Below are experts of layer 2 (counted from 0) of a mixture-of-experts language model. Rows are named router (the router's row for the expert), up (a neuron's input weights, with its number), down (a neuron's output weights, with its number) and show model dimensions 0-159. Each number is 128 + 32 x the weight over its row's rms, rounded and kept within 0 to 255.
Before each expert's rows: "gets" lists some tokens that make up at least twice as much of what it gets as of all text. This comes from a sample of Wikipedia text that the model never trained on. Tokens count by the router's weight.

# expert 51
gets: "| ", "; ", ": ", "—; ", "%; ", "', "
router [122 151 148 167 137 144 114 108 163 174  58  99 151  69 112 121 117 121 130 174  54 158  80 155 132 125 183 158 129 163 178 115 158 151 145 120 164 121  84 108 149 160 148 117 132 150  63  95 105  98 173 185 106 118 117 201 159 182  96  76 154 188 118 129 111  94 114 137 179 139 168  71 128 131 139  64 156 125  85  94 155 148 124 115 152 122 120 104 168 179 137  74 171 147 151 182 151  68 114 110 146 190 101 102 175 144  85 100 108 111 159 130  68 135 103 111 139 117 150 171 153 125 145 157 171 128 143 148  93 111 148 116 103 118 160 166 182 123 126 105 141 142 132  98 191 135  96  73 189 117 161 108 116 111 156 127  90 156 146  91]
up0 [ 62 150  72 141  90 119 148 141 194 119 132 232 124 156 143 133  76 183 124 133  90 119 123 127 130 129 106 102 165  88 152 118 153 109 129 162 164  76 154 101 107 151  56 127 114 146 142 141 180 139 139 158  91  87  98 147 154 140 126 144  84 107 163 124 104 171 123 150 108  84 115 191  75 130 127 143 137 177 135  93 134 168 158 102 149  62 152 102 136 152 150 107 100 193 102 171  94 122 182 139  84 152 190 192 124 168 168 138 143 129 152 166 165 124 121  64 129 130 163 123 117 143 129 138 146 114 148 184 135 160 144 126 165 154 146 154  83  83 114 124 113 144 121  98 170 125 122 164  83 145 165  85 124  98 147 110 104 151  72 213]
down0 [ 95 113 136 104 134 167 113  83 130  82  86 172 106 123 105 149 117 147 173  98  90  89 179  94 167 205 120 179 145 112  74 194 148 202 131  81 144 194 133 158 124 118 146 113 183 134 166 163 154  89 145 178 154 123 132 131 176  91 156 170 126 141 151  66  93 147  87 158 121  96 139 115 112 125  87 108 156 155 137 111 141 123 116 138 157 122 121 148 118 164 130 138 125 160  88  96  99  62 126 186 146 132 165 183 103 121 168  94 162 133 148 120 156 135  84 104 163  79  80 127 109 101 130 103 135 152 167 126 148 108 149 203 129 164 144 149  93 141  80 151 115 122  92  60 162 183 153 147 102 152 133  74 121 124 160 144 118 115 144 214]

# expert 165
gets: ".", "- ", ").", "\".", ".\"", ":"
router [133 100 139 109 198 167  73 187  76 104 173 162 191 114 101  65 166 168 104 101 111 106 155 142 100 131  84 120  99 107 145 122  82 115 163  63 160 103 121 110 127 170  95  72 139 190 194 177  94 110 193 122 127 172 147  82 130 120 100 112 126  98 131  88 171 105 128  97 124 117 116 139 184 147  71 158 118 140  76 153 156 104 179 102 161 182 167 125 159 127 154 109  93 184 154 137  79 160 119  81 102 120 131 136 160 125  83 168 170 148 133 146 171 158  90  80 143 158 106 176 130 113 156 128 107 107 149 120 137  82 140 105 130 116  98 176 117  69 100 126  91 140 101 162 145 151 158 126 171 158 154 138  95  68 115 123 116 150 129 113]
up0 [140 147 101 102  97 132 118 127 133 154 131 158 167 162 108 126 155 138 100 134 171 144  91 185 117 200 191 173 160  91  82 101 107 184 141 125 174 142  25 141 104 145 113 129 152 181 153 157 160 198 172 112 137 158  48 117 120 143  85 147 115 124 144 139 186 132 212  96  99 162 145 121 136 114  93 117  77 110 153 143  74 125 100 106 170  67 147 195  91 157 123 100 130 138 133 202 129 118 159 112 168 179 112 154 110 117 127 183 167 129 125  92  95  95 131  82 125 134 151 157 179 113 163 123 159 131 143 131 158 126 137  67 154 171  96 149 116  92 185  93 108 151 137 146 137 112 133 112 129 169 131  78 108 114  88  99 132 129 143 134]
down0 [ 70 176 125 105 161 156 133 115  78 117 100 227 173 154 133 193 156 108 154 133 193 150 135 149 153 157 126 112 140 175 134 120 199 111 178 158 116  64 139 120 100 128 178 143 145 158 114 147 131  93 115 115 178 110 106 111 190 145 132 112 107  74 147 122 139 150 144 136 109 103  60 100 146 134 102 149 121 153 192 121  76  55 168 134 102  73  95  95 117 102 122 169  97 181 177 120 149  83  78 157 114  86 114 109 116 120 143 124 132 167 192 158 138 107 110 152 183 140 125 183 162 114 143  84 150 136  89 160 108 177 153 130 106 115 139 139 137 157 144  98  87 151 102 140 152 150 111 120 120 155 139 143 204  90 105 140 128 139 165 185]

# expert 227
gets: "which ", "who ", "it ", "that ", "It ", "and "
router [185 155  97 101 162 148 207 142  97 101 111 156  93  80 103 100  90 162 139 102 153 155 142 192 175 122 107 163 165 139 141 112 163 169 142  91  95 127 120 198 126  89 183 142 119 100 168 132 129 125 128 167 154 186 153 102 132  92 144 137  97  87 165 177 135  59 138 131 133 178  88 107 202  97 177 169 141  95 123 122 101 101 129  80 116  92 123 127  71 138 103 119 155 115 106 111  79  96  89 148 164 125 101 119 193 149 154 101 145 111  66 136 184 172 150 121 181 144  94 103 138 187  90  99  87  99 128 146 132  90  77  81 149 116 128 131 119 104  89 140 110 158  92 108 191 135 150 162 132 105 147 157 167 102 111  97 122 136 110  83]
up0 [ 72 107 122 111 105 133 107 101 151 113 113 111 106 146 149 115  85 133 192  75 115 142 102 126 118 104 126 124  90 151 154  88 155 144 201 128 164 108 170 112  98 117 165 111 101 187  89 108  94  93 117 172  81 126 165 167  95 104  77 149 198 140  89 137 146 108 105 197 176 103 121 134 165 189 119  98 139 172 114 156  75 107 125 191 135 108 232 144 112 131 140 101 114  94 125 128 135 105 115  72  73 134 169 152  86 139 148 164 143 103 117 140 130 153 168 171 145  97 116 169 109 164 138 135 163 149 115 128 169 101 127 155 106 122 109 177 144 169 123 193 136 121 165 161 145 195  87 163 117  91 151 124 150 149 164  53 161  88 146  91]
down0 [113 104 155 105 140 207 107 161 152  65  64 132  80  92 123 110 123  85 119  60 153 157 187 140 120  91 112  69 130 196 149 154 155 144 112 160 122  79 124 163 140 116 153 116  82 129 137 151  68 106 192 151 101 150 132 115 170 117 124 165 144  72 161 171 128  72 170 162 129 130 155  79 179 112 134 129 161 138  68 170 127 173 145 123 109 191 168 114  99 119 105 107 160  93 157 100 115 102 114 167  83 145 135 116 145  79 127  99 177 130  80 148 130 122 126 101 146 102 102 126 146 139 124 123  71 169 109 100 157 112 102  92  97 144 225 134 142 122  97 125 121 135  56 105 145 162  54 127 169 146 114 117 141 115 123 104 159 165 115 129]

# expert 119
gets: "- ", "| ", "tr", "\n", "Pr", "pr"
router [ 84 129 148 121  91 171 193 121  97  95 179 114 179 168 102 159  81  87 160  97 114 129 104 131 121 125  97 137 104 109 141 138  72 140 150 113  72 126 189  78 184 133 111 136 132 116 200 167  78 122 153  89 140 132 167 162  81 137 132 123 144 148 109  85  98 130 115  87 134 117 167 167 123 153 182 126  80 167 116  92 132 100 118  76  41 174 162 170 118 103 140 135 170 159 144 148 113  90 133 138  76 132 173 118  94  92  79 169 148 108 177 179 120  86 108 172 158 137 151 105 142  80 169 152  95 140 164 145 121 106 164  84 106 156 116 129  82 125 140  96 139 144 134 174  80 120  98 168 179 157  77 154  73 129 127 100 134  88 101 101]
up0 [122 107  77  76 114 142 126  56 136 129 113  97 128 123 133 125 199 112 140  59 133  88 136 170  75  87 110 149 143 153 170 105  95 107  79 126 104 112 139 115 120 129 139 152  92 162 114 145 109 166 130 156 152  74 120 123 122 121 126 111 144  76 190 150 150 119  85 171 142 137 162 106 137 196 166 115 110 153 124  61 166 201 156 129  84 163 166  88  97 111 180 123 102 143 139 116 164 152  95 165 149 116 141 104  91 108  62  99 111 121 148  99 146 128 133 141 141 160  88 190 145 120 131 179 113 113 157 153 126 139 110 201  50 168  98 127 111 146  39  94 151 204 119 167 101 180 104 120  85 125  74 108 132 109 138 111 129  95 113 125]
down0 [144  67 154 134 110 130 160 131 124 103  93 112 136 138 133 139 114 170 130  96  61  65 171 147 121 118  54 187 156 102 165 188 107 157 176 133  98 219 148  95 125  75 146 164 136 105 183 138 122  81 124 192 172 108 134 144 148  83 113 103  75 123 158 163 128 201 100 103 110 149 120 116 101 117 155  86 156 191 157 143 175  74 134 158  81 157 132 116 165  84 136 120  85 139 102 120 113 145  91 134 202 100 157 127  92 129  63 130 147 148 159 149  81 147 185 123 132  92 116  83 146 126 163 173 119 168 104  96  89 139 148 168  89 151 110 122 116 126 139 126  98 145 141 117 107 153 131  78 128 114  90 125 134 107 142 128 187 149 183 100]

# expert 202
gets: "of ", "at ", "in ", ": ", "from ", "during "
router [162 173 185 123 151 160  95 132 109 144 144 123 118 123 141 120 190 145  87 127 143 154 112 168  85  83 132 104 149 187 107 107 156 100 146  74 162  99 119  85 154 169  99  70 138 183 110 159 119 111 142 102  80 108 116 158  71 102 118 114 168 112  94 108 160 161 139 153 148 106 110 132 135  84 107 140 170  83 108  70 130 164 202 162 132  48 147 106 179  74 140 156 130 119 128 148 164 143  83 107 185 119 134 107 145 157 176  96 129 107 116  80 140  95  65 117 184 124 161 150 146 168 133 111 182 118 112 135 149 157  98  80  68 123 184  86 155 124 140  91  98 133 177 107  74 131 197  99 144 133 113 130 100  89 157  91  75 146 113 140]
up0 [145 121 136 120 166 134 108 160 139 107 178 139 129 207 118 169  92 131 129 158 149 173  73 104 100 130 123  91 148 102  98  89 181 158 168  95 154 115 185 173 185 155 122 148 152  42 188 167  94 184 135 145 133 203 116 151 154  80 183 137 160 145 142 112  97 142 158  75 115 182 102 105 137 122  88 129  77  90 144 121 171 115 169 122  55 110 155  98 103 173 104 104 129 146 143 143 143 122 113 127 124 145 139 101 126 167 169 163 136 110 105 166 121 153  88  95 170 173 156 125 141 158 123  77 136 104 102 130 121  34  99 126 118 143  98 196 142 116 127 126 137 121 152 150 136 121 121 131  92  75 132 125  78 138 194 164 149  65 124 126]
down0 [ 92 109 198 150 108 153  83  89 103 127 157 124 131 180 125 178 199 135 135 143 131 149 108  98  92 118 121 114 160 170  87 138  97 174 109 122 150 176 100 158 127  93 117 132 131  96  58  88 193 157 153 153 139  93 154 160 150 110 115 171 141 137 165 148 148 143  91 181 130 181 125  83 135  95 150 158  92 123 124  77 105 150 188 122 116  57 134 163 133 195  97  86 148 138 115 133 171 130 127 123 157 152 169 107 144 177  75 117 123 119 141 108 133 100 109  55 144 141 153 103 177 117 173 177 163 131 121 103  98 126 125 119 110 131 159 172 157  88 143 188 144 148 113 194 146  88 114 112 211 114 108 146  81 121 112 152 198 129  88  87]

# expert 93
gets: "| ", "0 ", "% ", " ", "1 ", "|"
router [103 106 135 193  88  78 205 118 199 198  75 131 116  98 131 116 111 127 157 144 109 135 132 111 161 105 191 188  98 119 188 127 177 112 103 108 195 126 123 108 123 182 121 138  89 148  54 143 115 107 143 168 147 138  99 153 189 156  82  52 162 136 133 132 125 131 143 112  74 144 162 103  64 171 103 111 118 174  81 161 147 100 139 144 155 109 109  55 165 184  93 109 122 112 156 214 113 127 155 140 109 115  84  91 159 155 112 131  88 110 138  82  84 146 104 118 145 131 162 105 164 130 133 163 169 153 131 131 115 125 126 134 124 146 146 144 107 125 132 170 151 135 156 103 135 145  89  73 112 166 154 189 105 116 136 181 121 122 132 131]
up0 [115 100 144 120 116 139 122 101 175 160  68 106 119 145 177 130 174  83 149 145 104 179 109  64 143  77  80 115 171 142 115 174 191 116 111  95 122 142 172 116 154 106 205 154 155 153  80 132 151 171 146 117 143 108 126 140 124 200 108 111 132 123 111 149 152 138 142  91  98 153 120  76  56 152 139 118 135 161 109  76 159 180 162 203 195 146 141 130 174 172 124 153 114 131  84 134 162 115 110 168 126 129 108  52  88 119 195 109 104 148  67 110 148 142 112 132 141 135 138 117 164 124  83 159  79 156 122 120 100 179 170 173 115  95 129 168 107 184 102 115 150 155  86 127 161 153 108 136 126 156 128  98 140 186 159 142 118 175 129 176]
down0 [131 101  97 157  66 140  97  94 122 138 121 115  74 159 110 155  76 109 139 171  70 145  91 189 138 126 117 189  93 109  61 115  34 179 137 144 135 114  65 127 139  85 172 109 143 105  97  97 125 138 114 110 113 143 137 110 135  89 133 130 104 161 129  91 146  86 176  95 113 192  91  89 113 100 158 164  95 127 161 120 151 136  81 113 103  83  69 149 122 124 120 127 142 140 134 133 112  82 172  87 131 133  90 139  72  77 122 120 160 121 145 147 123 134 139 214  78 143 168 103 176 130 124 205 106 110 146 139 127 147 114 116 171 119 120 126 164  95 165 137 131  86  97 147  74 138 191 206 109 148 161 154 177 136 143 164 151 151  98 141]

# expert 45
gets: "in ", "at ", "of ", "from ", "on ", "under "
router [108 202 190 124 120 118 106 167  96 154 170 145 114 128  81 130 178  82  90 156  68 126 134 168  86 119 154  74 109 153  57 108 107  77 143 116 176 153  64 118 155 136  75 164 176 124 172 119 185  77 121  79 104 130 154 147 105 112  94 121 135 167 129  91 131 123 107 133 134 152 106 127 152 102 164 143 104 130 152  69 147 162 156 141 116 137  66 112 189 109 145 135  94 115 149 153 127 117  84 128 191 132 183  97 120 174 109  89 148 108 147 120 124 102 165  94 156  83 147  97 195 161 152  98 174 150 148 104 161 172  84 101 128 174 167 104 146  88 124  95 117 135 148 127 139  97 203 122 143 126 102  61 115 107 125 100  84 107 119 172]
up0 [151 113 147  65 107 155 136 129 149 102 124 152 174  99  76 108 135  65 171  64 131  96 190 126 132 152  83 107 139 118 111 121 143 151 149 106 145  98 150 109 124 148  48  51 156 104 110 145 189 114 179 116  63 112  79 102 141 157 163  85 127  96 111 110 143 124 145 173 130 123 100 170 141  77 113 150 183 115 136 111 159 124 109  78 150 124 136  65 177 107 112 121  96 155 138 115 177 123 155 144 134  81  98 119 125 160 156 128 126  72 132  82 121 133 192 149 127 160 197 121  84 138 131 130  96 108 121 127  74 164 146 131 144 137  90 129  66  96 129 124  69 160 147 147 154  82 172  66 139 159 104 123  90 125 159 130 114 158  37 159]
down0 [118  98 109  77 120 204 177 130 139 128 115  52 129 150 210 123  86 132  98 112 176  95 100 129 103 122 129 123 111 163 134 139 159 159 165 167 141 145 176 176  70 133 150 137  88 186  99  99 149 123 187 164  42 139 152 135 146 127 173 189 103 111 150 107 176 146  77 154 131  99 113 113 133 113 166 193 171 108 121 144 137 163 162 149 112  79 171 141  83 155 178 170 116 144 142  61 130  67  50 132 157 113 139 119 127 135 127 161 126 135 101 171 141 137 128 162  94 134 136 130 156 177 106 125 154 139 103  93 124  64 123 147  83 187 111 117 102 111 152 118 131  89 163 137 155 179 144 198 116 136 122 136 153 102 100 126  91 138 150 127]